From a checkpoint of a small mixture-of-experts model trained on Wikipedia: 160M parameters, 352 SwiGLU neurons an expert.
Below are experts of layer 3 (counted from 0) of a mixture-of-experts language model. Rows are named router (the router's row for the expert), gate (a neuron's input weights, with its number), up (a neuron's input weights, with its number), down (a neuron's output weights, with its number) and show model dimensions 0-255. Each number is 500 + 25 x the weight over its row's rms, rounded and kept within 0 to 999. Numbers have three digits each.
Before each expert's rows: "raises" lists some tokens whose logits its average output raises strongly, later layers aside. This comes from a sample of Wikipedia text that the model never trained on.

# expert 42
raises: "a", "i", "y", "s", "e", "ar"
router:488511530494485498503486539456507477533471490523452463495499487497499481470517501575522464520579533498474509531479510480518456465492485467520502542525521480547469497474529468511513497464532517480513489529494515531483500539486501516471551496505525527465481510441526496510498511476468487480472509433506512508530471496484490524508507519491521470480485494498492493508475506496499511522494490526488490519470492520473500509531507519500506551520507488506498508467487467481517487499504494503516493505488478424510501478496502446468513466483528485502521465547508501502533526518510490504473533540510481502567535529567539484463521541456497478487486500511488543478515520464513517535505507483529492497520532471523510553460531557493477492493520473466497486463490527504525538505489501
gate0:483456545512515518549552492505455542504514512524489504465479508511506491509483535527536487516501517463538550498502468502523534476500517525555491516517496492514526499471489495518458526518462482545485488472541479515493508528497498517519427516513505487493523521487506492513517499512509499456507488460509516524488487455484490478531510507552469513496517507514490479485499501534509507497539481557521472478478495456470526493531497486485475498495497529490483549490569489506519544516475543489505493500495563501503484468490503484537496486460514508548550474521479519509511449512526486498479533526516477545524515529514527482485495519520515447485477482529486501518452487483479475466509530508465491553531503448527533476495454494490487508489486515475517515510517487488460521473480555
up0:514491463499510543483459505482558510486492500481504506503507518523473474503511456482504485509457517480493456544505482492481493497518510474463479466466524461485432528531527474464479476501512537496477526503494503485479515506483484517509498501472487511492489492549499529492503516521503532530522517492474461556506464545555501449459506479459502526500452523485469513511535501502453499510507542445494514558465488515522500491552499521563512490515509490472521502513497545494483476509526477505529517502536454474484503490494492530489496492491505520499487572487491486495501496500486479440484463540524509467483516499504469504454552537477456505479478533487541487501463502490506476544510510478498509517454530501484492520540531522503500507479513502499510505483515534534545498533527526
down0:479484518513480493455464521477458506505517486508519496494511485494508511499474495502518503516516445498509501515531511512495469473484465513475501492495491546506543504498506511513521470463453470477464477487514566515511493475433499500462483490519494497507512539510483527474482478489480495489502467499479517570529541476526536479492521503498546482486494481516474472495504523519433495505523499485470463522529546524510464485478501508536472477527520473529489519526484477508508497514490494485516543510512448511505509531512492503519545526491463515498539494508533407464454474460523482510494477556504502464492476509507521486492487521493533486511506484513538504471487458547500536498461527445520513520495500471457551517468491542494511474518507488491520478448500517503548471488482465
gate1:521489491529526499479508483523514504502449506488462524518466468491510513494493477483474447470498503511528497532504528475493505483522549516478452502496532500470523477529537499488466473520542461501530523521488481523502505487533481519537488506506514539513435513471474480527485504537508489501518534455460555497523507500536483465497502518490500505526504498485510514504510515461491490479535538544478542480465529460464548475465497440514497523528473464473463528511479466516515430497516510528506518512520486484510476482474493523479500534514538523449535500541508509474473473493516504490486512538501506527523481471501560486520543511495516454476523477523531524502530492494472491484479501489520500505488517472464518468451500548470496491507463496477461469494502532551505484453488503
up1:476513508546518517498508474521473469522462480487517488504517484505519518489492460467474494516524509497526526531518528491488538490505541529479485506510469456474497458498486510486477481511551482508461510511495514523465509529481551495493474525533548528487526512494491465505489476487518499534541510486487516510466491525527526466494461484488505506511474496530516521508520517521523493477470519504545487463473534490507521482482512426466517495512524477497471510540474488480500467479447482490454520498507464451530476489513495544517515486442522494521501466531542523486464554456551542493502478547527510524554496448523461512539490488518484517500512506492465565495464503507476507477488499502513509496514517499536519485488488551482492540513458466487498494453515501489509508458477534
down1:512477524503505536480517512517488485501440480500459502514461504510500500529480515569533528502478503484470511509442538494512498457504503522536474498551463483516519468498524492518509490489528476477514530529518476508505504475560458491449495473498510518470478510520514449479465494496499482552480510509511457455450499503521500471502491525446498458534482490514540515515503532509446529481513505502471525508511500492464537516533503510459464493474513502527513465480529527521464501534463487531520532464516485519529511541520495515495517459498513519553498481547498505509457499528477466530461486508522472454516500512507523480520534458512480513505519500510470492514517487512511537529477500465505512473487463492477516479483546492489518515440434493499512472527529487483513478499499513

# expert 38
raises: ".", "i", "a", ","
router:516549519478461543542512499478481492502494447490464486516516509492506483467508507556524487503503486472461473538443515484511486502503495450541489494486520501524543452496527474545499534513521491520486452517511508504502485487465459549487542505467500456506482498509508575503481506488510489467490507518547515528539468482538457515451445521534501493508495492481513491476453478491457491492487511502483501495488495481505474476501541457504506523511500520514516497498502487518488476455503516503499464513456489472485543487471510521494489507480495491489516509473507495498441510530515463473487557561469537493526507480518491499456512486485479530481520463486523503515484530514523485487476504454502498515487479494537470505500479460479490502481575483484451462488527527481515528470483490
gate0:505468490518498505527448545513468529509511488534484502503529526505505498557499493512505511519503497517536466535531422505468446534548514444528467538521500486502502490524509507491578532528487487533515526498546505503486486512494472507520470477490508465473523506513502526512549478504536476507509480492494504525501498493498491501470462533450480462523539508470515489490478488501472492520509467515518463513494469510499521532529474498504510543509462511484447475488454530519509508500491522527481519525500499478554510494479459500500503480488501492491448481516451473514449511507474523494485495474484480504504473491479465503509515475495483581498473501534490483488462491552478456488502545476476528536478528498481523480481511479467458481488479524474496438501496499527501528501500496
up0:459473486508461469500432557553524541506485514540466535498510494502510481517529527514503533492505501491479500501563502534491485521505478463522479514477491479517491507488491463517517525489502501504496456470489471483504525529472494508523479480490516453513494511495458511519517497529514455477517495503530537495486504512492484534493531499475531479484507486448558502491484478482489499526459487505544520447489516522480513503514521488497488516540505489458500521485493484473481502521501498514504498519498490435530526496524468524497527485533512520513512546508498501451468497480528488487480510493488498482533515486498514535534531523467478557526451472470450497531502451472552521532436503491517486463495489509506537533446452533464501457520510522524463512550497531502491521480510489
down0:453503457508543501505476521515501499503490511480566483555556501476499480501468504477492524468488505460493453421493517506500506519460500546508510454431498526502465516432486532538515497478471487496493478525509490517491516460486475489494512504529428533516460471517495510506496535535515488488518452467506482522530529503490539483499486472500480516474517523516499461502539491511492521507491505494501488465510525539502534478520450501507469505466549476540506478496476510490500492538485498499509502492498496476545490525479485505488517470478502528474448503508501481488527489536486517488506481488513536488487468468571522526511513540485490506516532520502452565498493521470470492487512463464509513497472492477491512505520544479495518499508484475521475517504508499513463550493481470
gate1:536483539511471499543478466541509482491468527522553502518534501457542518534493505489519502510489480523445461503493488508501491521508504449463500512437486498478565441530514484466467547508535482488555486476483449489520498521497486500499494483554488501554516483491484546471510470558537509485501499517521506506520497535498518527541523512472514551478506489468512524493478499510531525516486465497530532534490505463461499506476460491555487479566493489517524488519499532473505506508538522507507514498487492479488505489482513478500449486513455492491468507493509484458473473533488504503527563518527489520510465502527489477499539467484471501505499480465479502488489488512503535462491508482473516518517440503527529487512516480488470494493502505512532518512486471466487516488526512
up1:475503498492494449492488529536505504512521489508520490435478500513487485504519499477544535514514494496465526522508515496489525500491465474506494512503490497502491499488545494501538489495507474531560510477503517490533534526516503498525469544505471512532504429477471499502540477515513522500519504527545556432510497524515524514552511446429492497553495486512505542475512479510498504494512479493523513492513483495462557486518505521467500519479492462507519498494533479455481445479487532502492536500476506485471498463474500489498522484477447463545464456524507456507521536466528494507538522455508490491509489509534516523497501528521489478485483527539455525531507495529525480455505498450533512514540480463503501488516500512512482507512483495560533546493541510521487491488504490
down1:546510492535485494482484519429547500516529458475527515539501489521518487509544536495520502496518553531476509477503514509488511450499555504478510507453496515555486488505524494491485540464495490550516488469516528513490517546508498487466498511513511477521491537498483516476486545460509512517530503505459532458535519463494546484519519480520468449463485470507478492501492503482535547493474530492503510481477483498513506507549532483496529495514530515519488505494481550481523559464513524494506472488473500532482501521507443510488501456470484519497468489485508494528494469504502519495513522517541441516479505480504464501482461493510530492485508505490529502439513481503503560473532506506466528460486481525479470476468523507491458513459543488516525494545475482494480525517526507

# expert 19
raises: "a", "e", "i", ".", "er", "o"
router:501495503493507487499503506479496510527549468442457452479510525492468474492505452484513501481556515497468475486452486484515505509475544496530500510528502434532515467481479540504490467517535504513521531475526533496496470494483521499506453464523464514501497464530510511483492493475505480497465496509467530525532480526510470537472500498498530489471467459515481515477500494500487516489515482517516502465478500493472443531512516497491507495468481510519556509492456470552551523494549473527446470519468482484479463524532523455513511487493479474460529505561492495506487541497490476484473500469548544504553497481509483497493519445487503493477473519494489518511515507470486516469474492480466475565485490471463474519454521527496479492480517491482510495503492490452499482481504528
gate0:519475503517460478469486475461510467502523491522480467510499466481488437512503528490499506529527490529468512537499503502500475476527502515461538520504505577468528528494488494508498536476518510533493501522519530523504531508485493491485477490507496493485543512532470507497481483504482496494536545525468513521511512470510514529466456501507496475504533430528507514485533514501481474446484477497467468538512510531520499512516480484499479471533503473491530565446480512480483537513504451509520468459541526499489474521472519520502524516461499473473522545490428484542531491529493421524519531503522506513493520438530523510517503531497502528490508496496511517540486488486476506515466478549496455499528516454483493486500524489486491505487467532504506457519453491515507493494513519
up0:428489494500492514487494497484512483500482518497503486499511465495482488540483520498470453507538487555530487496514503468453474474520529465489502480521496529492495509493548452521507495530520519549504487465550508517464459496451502517488467514526508490456523507509534487524488491525484467492529471474463479508459504442511517525464499486548480470498484507515475493503491496490502487532502464475496514524497562477521499544506468466505471460542485457484507525532493541524496500494525475509539508496542517500543486507486506557481500508467484539484490525486498502511525491480483481500483483534508475531523480444515474536516531501522516508519512479502521495539489525473470532541495499533501526501540492461514488463550461504463460520501470528506472440531502501513467529533506526
down0:518536483484504527501482533514501486463515544487479491499540481492478534523469500509488482514438478474500523508524493472536518500538494521502543445526511487481503480495488477514515490502540477515511516527483453501503506514561503482533446463538486534503533514533468516494504514521523523474478509517530510463514545485497472505511493505509485508479482487513492470485462521506505517473518502463531468523464468495531505489519537494463522513483515488504498556523477480486556476482462551478496526451502438486497565544489462532526500534497488503506513507542511531506523519482469511523438496508524500521478481479498554506513516498488525511494516550483519520504520501501476483468489488486577477522509470485470497499529500482474510514450500573506500524452520517501513481491508490
gate1:468508522505485478504541494458534495484459493497434474489461449480500481483536534529556464506469494528497484496483537502471511519464494482469501490491457470543474477506492518475508435479470484512507544494546485507525460487495518499480475516511476485487467507509519444509498474471481463490500453524509495484511482488505507465517524521501486494525455477532494515519510508493514461506505535520541503457562506478483485486532495541519496520498490492564518457483521540501526501483511500498505467478497476498520506505490524512460457519481528502514498481498509494478460511501463488526511520520504538494491510494498431490470522441483477510471494531507492528534528485535519504441506496501452503469550511532520467530457516518504475499500514482475540520496518466486534492478480539
up1:506543463506511479533486486508498520537479471507447486494414467458509497444475501487455496487520523474486487506476500498493450491481482438483496492490461504468506489499514479537514486560570463520525513480499542528482492470491481486505473531444479491472481522513512478533503539481512452490494467464492504488468495480507516474474488494465524492513545506532528494518512535519494507503487495478505500488495493472467523521449482495504496514500465519509495504491476512520467480477520483488554510513484525493474506527515501485481495493492475497475506505482513498537506496507515527464521561482494540471498469485521492523482491536513452515485489510532487515551485523555517530505424569473464489499474526482527528485515541472494516500516500501519485532466475471497488505503545496
down1:480521464478505538498460491508483536492500505475501489559504536496493502493470486537502478512509475467487496520480472484484459456514541491520543495491497437502503514513519519488466516486474550547499498500500479487449475472535488533495527480511542543516515515503498500476515487487449479499547502527488488530520539526536498536504492473501490468514494483495462482479537480470498497498506481485501506483469482488540518515488428474467483487457548488489507452488512505477526508488498496502494515502528470513480515496499505475534492494507508509541418491470518510486467471505454538525492476540506489516488531466490505456475505470528510520479490514543525457503482481471473492496529463508486548532488461497517512461456445500524510529522492460509440490545498458519503513482513482